{"n_layer": 12, "d_model": 128, "n_experts": 16, "experts_per_token": 2, "d_expert": 96, "d_shared_expert": 192, "activation": "swiglu", "moe_layers": [1, 2, 3, 4, 5, 6, 7, 8, 9, 10, 11], "router_score": "sigmoid", "normalize_top_k": true, "routed_scale": 1.0, "balance_loss": 0.00652, "balance_bias": false, "n_groups": 4, "groups_per_token": 3, "init_std_router": 0.0271, "lr_router": 0.00127, "vocab_size": 2048, "norm": "rmsnorm", "norm_eps": 1e-06, "tie_embeddings": false, "optimizer": "muon_variant", "lr": 0.0105, "beta1": 0.95, "batch_tokens": [32768, 65536, 131072, 262144], "seq_len": 256, "train_tokens": 421600000, "steps": 4176, "dataset": "wikipedia_en"}
Below are experts of layer 5 (counted from 0) of a mixture-of-experts language model. Rows are named router (the router's row for the expert), gate (a neuron's input weights, with its number), up (a neuron's input weights, with its number) and show model dimensions 0-127. Each number is 500 + 50 x the weight over its row's rms, rounded and kept within 0 to 999. Numbers have three digits each.
After each expert's rows: "gets" lists some tokens that make up at least twice as much of what it gets as of all text. This comes from a sample of Wikipedia text that the model never trained on. Tokens count by the router's weight.

# expert 13
router:566460537525466548456478532554497473466464442536540505577499492582432538546523455430440405536460433540502468473520562500536495481492569399459407494500503440499520516470500544510487436567561491536441460553446509526453613439517360484551554526503507442547487460526514415396540469553450507537495495581439472465431487588536568471490462491530498491525450468509608549543461438349471436496596
gate2:513457538497515598498545442509446514513423510425465546540586383419402472485505440498449519557542600517507540490537558502507510486480453512463487514551491536500487461512432530498462468479620516497506598439539446429447569462519468526490507513491501472476517612508444544413555446446399521501575588533446391384459502533532526535481511452486496567551512525531580475527461542466486421595614
up2:516521478560476650566627428472525580448553432393459469509439527501477501549571442566494506528477541517545493584479523507544398467453520492506537590484503541379576470605531423554506441498459563545528536461573557473508505475512472557522477501544514561494541570509517500525570499447457472432526535564496429401514566415535557469494552466462461548433500566421503518573503525503478440517496
gate3:502583475485514465527469536496468535496514565624543471501488515469538492413502448497455488520508476522525472524488489472480411459453454543385481529449540564444493558438523486493435474554556546525478558449464577455526532540447511547496551447390452386544554471497475454528569447541599556545404486509520541446478559496465515565450357522447503489552442618484452495527624434470499509468617
up3:483517591515523465536502450511559484526536521573525441436427581513469566573522531521521521518482522539492473505599478475482476486622495458466500502486582392482482462484510428427524512451504518633547560520462541499525484517539492594402579553551530482577457486517527400581524455569519431482527428455462482460527559437565554468586524478545443498533459584634489442512421496539576474465561
gate4:521630506461509507458445538578430536539514593498510602436517543519491473514574555542460499615548536495600434538519499471524468362585537512478517429445471478520445516448452494458524470482488535444484457504484515539492483493537491531504570494429439554450453579486517553478520454547498516610528426576531513494655472538429485430494494484588558470567482529414473539485563547438453504499585
up4:469496475479476485564431569434569529558491516402542493389427453475455543562468464587547533553538586456482518516513444435472459560514533411482517538470463519473493504436490437591441506514452515543451537421579499433589491459503495517554493498518432432435488534506508499475526514522534453476505516534506469555450462563534550546487535414584463419545424472591427522522464516513328605425469
gets: "s", "ed", "ing", "ation", "es", "ment"

# expert 14
router:488534547566455520519537466553580499464466509492599484551494476502403534429525520484529395474416475471480447466430557489541483486482460484548498552391537496496492397431497508342542539473547558557446455558441489546512471481433449473472516406520513447470488468596506473483481504536433416530509505559476510426490424583524493501422376467515533490638553606543480507553462544451482482516468
gate8:525492456517504548571491440441463520468481508440465566598437555483454494532582547463511460418453488543511355533561476469488510540400480525507510471479523442501459465521483463498503543565529509476458525597466486564543476540539594421522460407565452493430550510603474581427490628405492467540437420604513494515503559616484518476509450533441450504537498534516438542522456459542439462542431
up8:444493444621524561444506505479574497550556538469500467511385513493542471416574501514524454527571502424508510523522533466523475425506534450495528512486472511488497545539600525397487567535440575474471502536469595568504602531618528510426427502517460510508513604552518555514434484528531481532492442587429563433481426503421598446482545483455567550518434512514442567484469558497396584487506
gate9:436588437401472559538460524529523485549470522510564508496465532490453634421462557478447438484373418477501556506492536521567499496544404409464463539460522474497550469511454482416493608553543505472500432494483525514506487523446443520477422439527464472522479506436482599444521472510528450474496412565531436553464479601637529399498450471512541524532539508452570547486395490503530521539554
up9:508526555459552553471629545465474460459494532566498586518446499517555568463563518567525568468520488464546623527492529435504524500516486608495546548494488548453489532588519496475491454524532503427464534555484520469464437445474438492606469451475553594488452479456463490458418517593595561523429563513558507354441533516544531404435606519558464427541516455492501438479538427511528492540497
gate10:475501510481448445465554573442529557483473493485536489498528473455532392483656554551467561503416444449522422446476532429592470416508500533489588555484487481483497532511516443460460470501471560448438517430572569510473457503565526484478516471495555512490534556442541437492594586591487496543442577525492579491461482471573627522450503486541601494552482575491482454485424580503415585459469
up10:473505560414612507493510443531484467499443406433545510547516498477488610549487494439570631494510553437515521459540527474450504491547435535484509520514454485464557513535489504488530580490499475413435468438539468499461484482496471489514494461496458523389619557457519473433438506400479431476400532589431487478425606491473416490404493551507422455456536477528389506551423545486432549495522
gets: "ri", "li", "i", "ci", "u", "y"

# expert 8
router:538568542530463498437503422535500484489463503537520646536462387519492494529540451439484505512484464520467424502436561522534515441502420424537490455529453487401518543462463503408514542543496517571487460492453481587457610484533474519595539408447571521474428474492520491475491464558504504503508531521390551502489427508562564517560483466562508446517641522625549517605497589468456466485437
gate0:483445531447543401458488563482493463616456393483485555407528414453498521566486447459468462448461455487512461557491582492531503595431564486521436503420425526448453558525496385462460506484496559525532514461460414534518442471501493411479552463557536495554484520449452501425516475540503583603426535531458584529526515523547501487424515570519614535471500563555397474520543518496446581533480
up0:452486418385500549539511476514494485493617454596454481550521505488482517528467508482492490489510497548483501529589552445564467464470483515553478484531493500521493524530505588594422509608494454506460564492452496462541493503529523555536487488491421442512461495606626530563513383534499452563462476603553464520390502498546606528409433509576408475486517410531531459569572532523563505443579
gate1:534476525521499481334558542503475537506491504444527486500432438474466482474587454413584393513488488558509534464525509473560496516500496403520555500462539512498550537507503452450444416564460435501544547411435466529540425381474417558626533479426496520473501465522492518424510451570546543503467522469503589520534352566510486438497531507486595556489513485436514493502559536591548488503434
up1:491493531464502551585492443409433509420472478550491536487414525602581541505422555527481533538468500463452470527446503526478489520516613543534519510499456536494559441557510523523503534519602476497547564638500454463440538515427524508421495590599564547462601585493533486447575438479626474536533512522413484506552507497492500460440517449464458528561434529448547425402456554554528465466508
gate2:475550530468527475485520466509434440555538506519489527507477502530439523449355485456483407612441533559512526561459528501511523430551506473528534420523510448512559429575471494513569547424518446583479592522495533455465553469466532628591461529514570464485543513428439478499629524534511495637504384575516484439550515538468543493574522496491443447469556502505495537463505463465473391492565
up2:406487445483420495483431416489569590497465535473557485459549512472544472517525607541404400495491464595502429536514452482519432544425492533544512524554488452508482431442484476529552477553597594538437567525432542479429430594559519481452520531441447414582446547578464481614477553439583461536472508484491473492569496519482514546520428462529581565462428555497483494530472510466538476523543
gets: "d", " st", "il", "w", "it", "st"

# expert 11
router:594494542532475544479538439536562499497502453510561502515473466556464516482498460462508484587408480427464433325488533511499403478467471488545486487545416482512582434460451565491523585579491556549410476491468516500449509429498494553547589479425528437607494420536541499439467498584475459555526560564470538421464472600445442484563505419564497497550512527555516533475410498446449467550517
gate0:541515528493510400511462458467506484539465451489559523466397490539521528491594510440516456508424562429485431469454561547538462462460501550473506392581530482546558395543524470555528516548374529600426478501473470589554545552536567469547428538504526466472485543512509506507564495483464464590557559599412592395531445522473546544522557490526567469444500490514586515544461556567545474444440
up0:531460468435483557486517407477531484586475517516516519432420483463485466524500551452559511528581452478579457453491554456540516411559588565473421457455570489499581503601496479532489524584585474587543505526452459534575493521487537521552527488524503480501512436512501569589476501435410451468546496470479415492538468491437638597472444386509557539487494482524480394400501571528507559511567
gate1:510501473476439505526528418525516421484533608527553431553482516482491512461516497463539508503473514541473515451547537539499452460486602386527494489476456542478460470530481512479473541618513433483501368405459566514535446469438501478530422467494481482527424485513507545476477385494513475519332428525440475418364406500421503501598501471553476458486510463547519517465450454409446483543418
up1:480462477500463508525467554505497481450493535581544453660480437511535421456596465466517496531523511554479402557394579453518510510551533555411442569490523486542575525541552475543526574455521465435540480494480523489515537499458533454581615456639476506448545550486453437593554484539507514533525507452511460433576415425474471523499502486486461444577546510477520491454399498509450614455537
gate2:442562513528464402482457453464524424327477541452490466446452638496485581567450462488465455547464557398515500434478531511581527483398535534584566500589560566534529396477444542444491512469576547551490494488558547565451479472505492518544470520506483448490429473535489495524467452516545513560470454482541435430522434553462400463522492466464443487469542554537459424554552532548480473489445
up2:501484548421457447555482378448592549578492468493478501436551576536564452434495471474504551392442484465484542641531461538529451514496553458369505522504510484462537515559490521483500514542511472383532425540513560444466557506530468504534467494569469494563546453461517547476475400487451443441442465514454499576432388388462439483463474583494545436454509495509482442484491519501479578442563
gets: "k", "'", " it", "b", "m", " It"

# expert 0
router:512520524561513523469529501446509529416470577512513565597479488519471552516550383441475480547483376474472459476446609412563469534466536534528417443517480376479509386474445477508550598488480452553531464519422517589493477438491391505454518454517471507587513498515475456424470478567496465516479542491499583441478447499578567477478484538500508414562505514509503489465413561463493492637557
gate2:494574513496503523533433488496489490490488431492441502564435499514502475487470435516545631467497489562493562530555473497550503427526507576545485474538428545515485466567456521559508477547568399395499479629546437500529481437469467473437538505484472481509547517503450552453437436518392573503462560489496428574481508561583488609448517525573549494565512474536490645589446435452458473431597
up2:495478519436459541521529491502488401458513454502486515463539506493574452436491553593549511413614543486454510503654478556458482446448482500448498550548466626445502476547480542519541552558475418450376565524505415561472483542523537480463503410526436510424492490527474445461419437546568520507472519597509528552424393594542569464528508486522499539482528465452482578522531506484484441490409
gate3:587476459431571581581411429508576560496474592481477606490546369549426527552466497456454541551513579426537435473454424448516450504548568492549499485529505501502496504453483432512473540481532434535498552558502562502585455506532489511479479464529486481428538527536613567506542503465514422467514478379480448521567405444481576484467506406493484557474445552555524501572425502572459530493511
up3:463444534546630440550500568528554548565508488493516462549485547613428465460583483577529539533559528536418546516502620466453513572431484514502471543554488477521540487425576537467472478483487533432452450509544446488539532481508488415566494472440491505404556511561546528495427581607515479476532451455392576408443551532507451471408507505541564503507538471456514527484561403572487436470510
gate4:585572480510496534436540556519485472456514462565592514480464429537500457459489377572463489445606491416449535534438602511467535486587626547588395474494537654606544534518531566555512515428542481590435486528473401467444502531500446545529464472494525561495464594481529438502501488494489448481508473498506464473501455570444468470504472499446453500488415518529499483459574513448465481476505
up4:547400437614499499509466481452487555431535539485574553416438427542469443454526494453440420392526476476563563573466526590509517443484495528539504429497453486569522491496497375526526472492463515570506530360493472482542442570552526444532429518487497560492482478540484480496439527545523512429438568545477562544386577485445564509470445541461436422549482552519470442450477470481404527470486
gets: " of", " in", " and", " to", " was", " for"

# expert 4
router:495468542513450566478479424537570464457449501568544551549491448531428518481490505470463424463508498466468439512498540466542474629536472582572417495406439541454530470433483576547559521497475547548485424533547515452478495452541515517527502417456544515514513320523571455459542501563496456526579519550446534470498413526465574579551420536505573468574501430625536527516473548450446488552540
gate8:582467547428445434472420529515531522509545482510578530456472550640477486502483530498448573430500468487605443526554573483485522513487527453465446574494546563445543514544445520608592515462459480521486445530484453498561484523530427511538546402480524502495633491533512445567509399560506529480514489501463583461601506476566413500577481578486537531526502558461582498488401431536489588477463
up8:589526508398416431488501555461467463466430467544466467494526519565436548529462535477541570450533539575546478551509540487544563561507498495528484549513521483390571459505414435573547581446520503472567489510487568543533460389410522504466545445462593518409517560458481451519496541575507445560497496403482517494547454543507470612420382536557569478602486507460499536543429461525503534482469
gate9:509599541495501585442511504512505442401474462535560509528584452462552522538563524504491433527565555407405429495475503498460448493468511561474419482496503413380516579470458554569600485493585480427503423503502603516470480482449454491426457457542467468482518528508455467393506498452632445517646435510550499542443506559505515508445470512440529495484514422511550520526483557507461559480542
up9:420567519505526571478572488475405480614504522529526541455501473478460435374424500517563430473490471428445537564475508516478496504450441457520442502429541470505518436525386440498450508611451526472456493430470430491470527486564387598554590572529533496549495537503447512502444539506506420467512562506492634553496466505507407570471494456494488489473507542546420467437425523535434428503520
gate10:519529416421512434500408529538490524519497460521564454508449490527411470526438362442531442543399465565450438583393522558518535426545494515478541524517503431459425516385494519495454598476520432443462525506560570482606484518474462473458539437557581525540464467519531436499493554500509568480543447491477549441486554516465493511529505472494431497600470489470564398433485590487460529582524
up10:584493607532532564428468419591370480546461500439529461515472490528526517525485532525507497430454436572562509463448497480532518541490468469605507544616548474518437478413452463451442472445507461527598555474506444489417588501563442458433509512535483606421546444464553444469479536447510486556485537407548513569487507441550470550535549544424523524445419498455550473560535473536540462440454
gets: "ra", " E", " Ma", "la", "re", " se"

# expert 10
router:537446569552511559525444412521611547461447549457525539593417413587477488495513444413498454550507431498508469446487471457531457582490453513499526451550467418490478394429502478479560486549454513526456501505428522520488530540561507502600452481457477420426502425584673505460496467533472492579508536534499494458464477495489500502518481491595615444525615480524468539466572499479437495487462
gate2:517525483583541581551472508429425486462560548466523493437501501497512465571568526507486455552513478440645575567457455584522539433456438523566405532462516491527408455515428447560461487556519495551487417471551615415517484493593486375457509473511522449452456475560512507566501414524509551551520565530491553462462548442512541385513474505469519534531548482558472510588529478483494401552508
up2:576450518561464547425471503421498604481409519501591523457542439542555541460503481494511581552519507383567549543539473520552474394456438500569506561400448513535437480593541495580476496575542493557472390481510502593473574462552506508546471438551542574475443517505534542539497528522453527544545568507591553412523482402510497400480574435504498502509445506499527533579505470550507511461524
gate3:537564530458511456492438481421495471550403499495473543522458555497454517447424599455506465567414538454555460565556478405558497520446549488500598516479449478546559476574471532514565488493550546434481551501502516532448522522619401441561514470423565404489576560549486470496569398522532531613468403496454457474485555454540462468417503491462521456513545576527525517485609532555474520464540
up3:484478545552451524528534513480521487451522422428561526538553457543518537536545494511483554507433576577471550582596497534545488421587543500401490528425473530486515511467455523492564500586564443439465570558485471506393527470554569510582482432540543497471452515462474470484489514441507553570446590532619468532497490519493381537487420564444500548521482378519413479547459514584535399531543
gate4:544481537504589462539460538454502429556470487443502470484494507554575440465487471487528484541408618480493468491542520424471364535474429480617420512521476575479448613557460496472572475399455540532415527537544556504463482462518469580477443524535504558520485491504525622518549522507539615583482565488523567481479549447587426523528465482533442519497539546481475561490520512539540419452591
up4:456588471442586488537479444494532510528498516511415507492524633535465594500575590446491489560540573487517510528545472533405481534534533440636539440420426550502430522501563488477612525389562455558470557447475542444390487553547435477472522463503512590433513456492539494554542514550552425509556422536539471547558507486518538553468456517528540496510471531536505487497530435496393482449470
gets: " |", ":", "-", "|", ".", ";"

# expert 15
router:519489504562450541493584505488526525515495483545519532533405523524450641509524550444493520531477506500439449489436526505500475432455485571525492485508414397440541460446469521390586532514445479546486519555491513458479547470468476471574601453455620428539511476590506451463547477537379545598545589506400523501466438490475564542552509516543529547504510473600488613460510546407434496507524
gate0:477541476472480518480510573417566538576544457457551488562548501512496502456474460537485437469568440463453548456455516421485480371551535527501502511545566458456576446430464515435512445549493564579482525476508448558464521405430545421567535510516523374485521522481559547512483521527424529563539537492447564455488482511487488594411535487565591450489471525528437636466522512504627566505587
up0:519607545476478455553545561495541510470548446522555480520477554489478489551450629606466380581474483584464514473565546474446439471570469516468427496527539476412585528526478500475488319505558549463469432550480516482415452463575605459502525428532451456479566470532540562515517487536453522529448494461438467505523553515460480469530524476581594489571544499549493491522543515546559492417486
gate1:538535632489540494520454515499395534514453505484511481517515479377525568561519500544423462539567484550427436537537512491494529488472570480448542432474498544463479408427496537561542444483539474588540582437492466486529515516486377573487534526519571423486545471490466467536564492538501561555464481521482468528485387607463522428482500440460575456397553364464519541511433569507496502471585
up1:506463557562537541465494386491409427560515562509482594503536512538540467509532469580475486498460434556557473502490465489547564468463476486596532468591484495449584621574487483456452565411526545414528430445556481479535470481509551437492546469476512582503525448591505498530557562511526524555428425543548487540473565450524445521442501424516553502550544470494473396550464441516573417604436
gate2:567556587554484556461570486491487537528550462485455584511432557517511544488443543484455489494576448466512496491564534582373471542482405540530398544401520487497523496588532506538513459566528462496559539562465532434460513428609475578477503566421387558474460530504531592509565462490508491603534447568465520592532554530594544539554499486500545536500461549478522543534526475558545507404494
up2:441533447588453512586512504452437555568474477476597586546515443434506480409553458474561581476597518444482470436416522475486523491499511504531525535459455476547482422520426547511549471572537522491378507622420479512494443526524488450477449455487381535456587444476509567571420549532492449528594518546482488489436502462568479542460572517482465515478445576469396496490551502563485515441473
gets: " S", " C", " F", " P", "c", " G"

# expert 12
router:577514565532452547527551482511538502452472492561579547533478477548425558490541504433524473504450428490453442463429496455527447530441560501564412508488464393436561459445466461423555551541416525527508442506462519548408514443566439505574499447453513471523520438532577434444444495560465539536523509526454538454462498598538485587586486486519578552582578532526545512507542504369454403539579
gate0:434462459535479584453508529560568460514509614412435496517531489546423473506530516506489477559390574477486532494559471549471467462546515384619569496469435510528480591447449529471510485477491528454513480380604484585456544479485499540390480487497593520522523506495554484455509559535540456550492461463485571395520522514428487441460419452551477523482518411554505433506564511498491403455580
up0:543463495496586518466509438503544479440533432524472485570528560515491500563501531467488474413498526548571507536542526563591489439537511562589592488511509476504587520431530548502464459497542514587374545445569484544383497558552536476545476509511542447517477540496557398556474498484559601526526391432475451501467516572487488511505518495465555457404391477580462433477585461556400554448474
gate1:497556604503517481491422519509467452498548551488465505540433577470452478502598496429497496552517472370446488509427447408510539536498514559457437530564522399518534488492585467512461534511479556540517478493595467569510451466451514440588637450497522477440514413563497477575455507501547440473416537556478601559509510525547503447426498551479487476551468505633491541548549509554473408504421
up1:569477481520520505454491495466535484522523532481504526551446428444457472516452549579510455462490445506625564539585517565533458520501506442467513367499465488521464510483494642509433573513514541510575497506463405550429551416490513575534525474440584527476495425440545641517485483520494453529441468544565427460600426469511480482518440486489431479469454475522508529454484592534439638505437
gate2:507470577491448467490554511425566428456477525501505562431462488536434590549477496534515437521444439526561422552475513528609568496532441457499453571500556412418528461533494482479488523499475481457448477504413612515513529603453509520393448520548564484450543557477570547464481514519588570468494487500536459456502452543573535469476517590590490511528447506617575463538536560575562526591432
up2:589410534485437480512495503378435474455534397492489552466433564485575585538432432447449561528490538503504491544498544522390485472486408492438521469418479531558600536592446535453503576495522530416511469436510448484514469560497483434564515583531507526559449489501485489508485468431500480500566397513539540503534466614426479426475513433487518425461505510535574555504517517527491504357495
gets: ",", ".", ")", "\n", "\"", "),"

# expert 9
router:560432546545456505578561471508584526455456602464469551533479487543500518614529472484438463591454449409469444445472508547601491572461524508578489477449419472513592499372491545463516561561535521560563431579489542482496571494601436468475577499485500535462505473542564461443488443483494524522463575628464491443480515528533443556475495487599563565504520589486470532546503459548481516528499
gate2:557486448563487532512535479398492529515497501452384520528503528527480447601491480480483563457489536538532498605563552520500480542469506462522520475490495520546497474530485532415463497482435559478500379549410556520507502507390443497518474573513412428528470498512521538482496394437535491470521595569503634470375478610441488434488519526586560490527502476401497501568555471573597489564486
up2:441472420497472505497465483479419503483555510463541498488545507466444521508492446461504512422507475559538498451572552590473551515524486623492480503464533537433434432558597447492489459419470484443452463492529498539455585518508610495558521475548537509575634554576573440542501418584467552494502447560471457535529354479559515459454498486531480557578504563462544604475436531442561545574496
gate3:557485544557535539508506566517482541422501461513466467480623539570411450481528477494460533458477516495445538492522575513650589572541420524580407525501479472480474512498395571549535475447599474508435492519493476498536444456502462474485513466446434511469586595494429483509499578387456454506400495489529493477478501464501509553545558575517515490490584525469478513590412521447421516596573
up3:488469535486549512511487409490347518605490593501386541513492565503566501564542589483537474541487549449456389568514521514468420499440572598489584509481415489504565466468495504506567435431520578428506493518506562480544533466571458530468517515497546446579521419551405521558550502493506397564523510509507510544525542504496461569467412465562422497447459453550530556548557448531486500540490
gate4:507432559433442463531494519525508503513411429527535565489523454531482432495504537435521396536423477467537562514521498562487405479489526544523509477442574531507465442451533467484532528446454483464464563558441555473562441625553480481505477469535476607453438431576489490524629562546521525587523489582549373558430519475515501446529493439458499442454490449492483524566572577453382453552491
up4:538467505530558446491513524500523497524521466525504419493468565528525469480621453486445569471568412595519402443476472529558468545548472558458458506599489508488520616549452504543500411505492526531550562520495571562415490524455501474461544534413520489444519552420499590474462400485547520571445560484417561441556459549548439452472479458542536413458589446456585460450573501528533467456421
gets: " the", " a", " The", "al", " his", "The"

# expert 1
router:528489579573435586512485459549563458430452460570529544501397440538498494536508480450436495473414440438478489568468553443548500476458512519500491504420497401562433472500489533442539486586485601564537527492444481477486555438461482395498565447444539457641422400555463461447452465559502563541537506501413561463434553536459466528490496519516574478536480597486568472437489508523448480554530
gate2:455545434553395492470500447552519496482563474455506479538468474509529495449560498502453509438436465485501444553467484468572543539540462537535460586502570391441477490525505467511527565442442593481504456445458433470538621433480529462507589461541542538568460471520550485551470468473484470520526530515488514465581488399442473467509600355590431522486568494513575488430555516484520597481642
up2:500480549491488471534533544442516521415470511511502471456529517534526523488515564498388533394532532478452469547496542511491550528559453475460420563563462378445471508532533461425593531618498595501426441510533372518532550455512549469452520520514495502425582403547555522488562429515517508532519515420510640512526482510396381497459486451476427483529484541493472521559544454567483554444558
gate3:558516532502541570505397505540475459547479539559487440442444443575474485483521456517487546519384465415534594508560617481501411426509573494522495394544524578545501428497500527523469523503477491539550460460508453480433546465479515499493554604638526521536544583463473482400392473467504528485559484513413519548463510550460547561537498489506491571527459585510589510543520486514448568392506
up3:521472493467546521432482537482503402553504525495553508523429525518448468581501430525457447511389478576560438457374398557410516485421516565510554484482503521526443440511547443546538371498567414438537492542479478446453435526493520492550552527499523524533555468481415496526521513555520506491547482553395575500538421403467571513484514568596551469427558441480506597549536520474461452498547
gate4:520500565448431478443541522551532465531517541422550490468506466503489566311568488546498462606472550548390514513497509559522547458446530500515477409502481556532552533604549473452535578427455497556427498477543449461514421473456489527552540415517458479556490527456445508487514527602604520536471474576490485518537436558489541410398516421528526544536501495484538498519449473543509418592449
up4:497485462466451467516416535516388527528474511499514501527563644580562395494505540485483442431452478469493523506524568443580474560494529575526477425481554439430386571443459563384526542597458498421491480539577517444495483546444540538560516523540504468447496478506521426519522586515478421489566453539502529456524547412506499543426481445546522587566468431509450457455490421469538512488431
gets: " 1", " 2", " 0", "t", " 3", " 19"

# expert 5
router:554478533551485555524560495545526532534450489485545570554453458572510517538588485438471487386470460462500447487449528433541406463514454520495398489408540465434595486414457590397478516469445476518525489575510590556434492468498399524542492489454513438548564443468508469433505529534506527525619533497442439517438459585545457460536414445539496452560409542492499531501490603498447424515484
gate2:579460537512461539499511579499513537518429520477568532484502489434556444509561460497495420536476440552448520427453543483529411460474465534543579511565435547489528486402497473524575535544591516436543515463517545562446482516523497515495629566446431430551457502430516488428579587584560590561541451468499543501543466442526465471584569455554509556528455482610492546437567495582458471459424
up2:484565550479507526470564486555436524541508418463557521520527571491585510551625481498498438524562527478561505571470460521507525522504554522554500417462550397432469534441566436474450685561488518617444494543527506491505513544515427564500386513493499522432526476521481531453509498470489549405511584585549492489496563539514484548536461490521495462430398479455482537568436567485417513565538
gate3:476577517537547522543491471505501500588510490491459539509493529567540517533467500558422449438509480433508626426374458500547498504532478515467517449588501569445497434487410410521518487417537559502555456526490434496510490459543526535495493487526486585604565567432502502511350442513487488533496516590403464486450556454504529560472478424489636440432401482455545572490490496531579503514512
up3:394568465508511615511557543487473478533637474512485456490589560421479626517435507582462425440463525587525541417578520593477565437472527504502559496516485439549518425478465497577517459449440590475496429487537459530477511517565538451412516469469531503463525509459477493505446572649459525519408516520557509485461538548473466470496460548549524440505477463512479578418469480497465561497501
gate4:615452589471423531528451480477485553464380519506468542519466438500410526470529532591506519468547578535464372497462492448486426505604368563431427508441517486460562433440486530491501552539460537504502486493443479418561528531542491468475534523516585513463500475420501477524545466475450526503607496424586557557445478542464548504482576505533443466487575540528484528532462460566615459522518
up4:469497416583514465509482533413490535511401511517472468537565420543593492523554597444552605485505441424455484621454562481384398473481478458547440560590407470483568589502426508456446477507525507467470476459558522521500443513497408487451485414504503491501486444561540428498563438497455497427497488522444499415523487536515505513580460529470508452568473572404492527521507473539455527535433
gets: "\n", " (", "-", " re", " \"", " 19"

# expert 2
router:480574517513434547458548421460556454484447542438482549539390487565475545574571424468513409494466485446455422442452505408556471506407496438529486406448498505496464483448550488557554506559427507526486422578537509523489531450550480531541494437498488481479503439557485444464502479485374575531490493479473533533471534570502533461616463423587559545592545581550443444411535509456467451516551
gate10:523497463487420577515564429557527381566443521479554593494436492518550496459529569428498423461516503528525547524584420481555434418484502502526500575477487474510368540408596506405569493552493480522418470536585551446589502481551524475513534525498386497529469528447608507501482429550476514476378476534539424526485496554456520517533524485543545433465514441500517551512426461538506535546465
up10:527578554516546505489510588496502499493456486504462477544471539438468517500484509499513577562425469524566584458479519440445494561404482569529508485503603482541490497482474513398478457536581442502555447527534435527552473474563577492434501499448571423530461513516371521481547568554378561507437521516676503415489529553483520468517555551519497402455530510552528398453504565511418505557498
gate11:511441577488457539535527562535530464414444572505573438540536543453354460516457481542538484469446533529539572549496530406516597448500492408540488496503541580544366468464499524507534428564491510461434536537560523554505539496494491474477535531528418445543520467593473504471563587542451505539467388529449544465457515513534497561524427492513460456475564575583439574475431543396490483455450
up11:478563548492434464381490511552552477535418447518440454448474463581404507461393486516545408462578438527502488415468559496473487469483543468539529505448500601450568399543587415513507489598513558528425448438472530513509551495489608551487522438563517547541465449508387536478489478451476432526483570482474420474550528505515446434505477428511497501500483407502528490533517502419514478610548
gate12:511536498512429511432550480458541636438516448439493452500498386499505504488498541531537500359474503424516566536493587479530479477451533434564499482516481423465524453455501539518485515572413508585424513499496543504540488555451524440445547526543371573534497461496514489485505476494387482400596468585516511409487499471531479521543439483484514596467452563515532518477564586479611458543584
up12:522517529466457536469587522514481588562576501407523475530485476506517458553438525515561499533439443550536499474480420561397539404561388457485412524471474592428515489499444466546524516509462542460509385540423549469434520413470468509578441477421493477481459458513437512460492508452434595544482443464425459421564526429515484441408446469466520607538496571457536465460542547509495547549541
gets: "er", "or", "ar", "y", "ist", "r"

# expert 3
router:557485556463462631601478479482591487414438462473554501437494477562439569493556494529511545491421449516476470421493516464489507476429432449541509409435389460488579490532479418456551544544417530517541423486463505530424501418586443510513505412445486484526438470521467436500545461495438477495526588555465441424448465555515539562502440553542474499550518475539607534497491469490411450554564
gate1:580430501595482457505577493538556463510542539485454488444495483492513459530433523496506445439485459605497476385522515580501376550446438513617480492483515484447470532499625392576478491560546528509568509631484469474474451476495545413468498410476528541540529501516559521533478556465501525602427573565511521491521422552525534581476566510470462562515491511537589471532511517517399554525489
up1:413503407545468462533547464530519474508553479515523460487532512460492494511441556488501507465463512475409467485526461465461400457531476478505434449520609540403541494514556449455451552512554537551539452576458426492527527514600480453502555479386628645540544562501551576434428437581461555532512474559444416581532514436536453494493517515448497503489502527548551531521587563533584537569534
gate2:542472553437459492460447551531471511463578543551448454463474438433501448575486502552445501446472489578524495441500463526533477451534453525554370505464513458536404503564473442555492591448470516453467459561407570523501479547526504449540550479521440555521472405470569458500555522428521389478515572641429465513537510503425523589570482469500521535524605486616478566518589499516467511454472
up2:590463437500449532472413491538499457465450554468498521494403455464420445513492582532494587527532402428526565514459497502472432464517431565568536494568515519503551463496620499434434524370499585473498450465492505483520617461470556480474461519450531503483442528565507513557501439445468493492562477519521463375517523512481488476477418537520539498448616608497510557498511527501431597394490
gate3:546500584456562514521510567505527489459490473471546522484431471519403481520514451495576505397528536410437581444530507449344514458450552454411541431461460573542540456514440444559434516512532556526373452473510537434450527500536418446502489468525511471537448576481471512534447474555540535549517476517394508394445507540522539540455508532525414476433449403581477576447474506557466485493537
up3:487542582531479526532512537544547506503595546508488546435491564454471547496527470608558508477433461509525518478430486551549541559479599480522584602494531478523535428441491456466582463502502390586634497433545478452525460530487492545552457507476521510568425532486485488502507515587566477527561467505483624466466534527518517510505507467519405497379531393517427550498513433439514507592611
gets: " ", " a", " de", "e", "o", " an"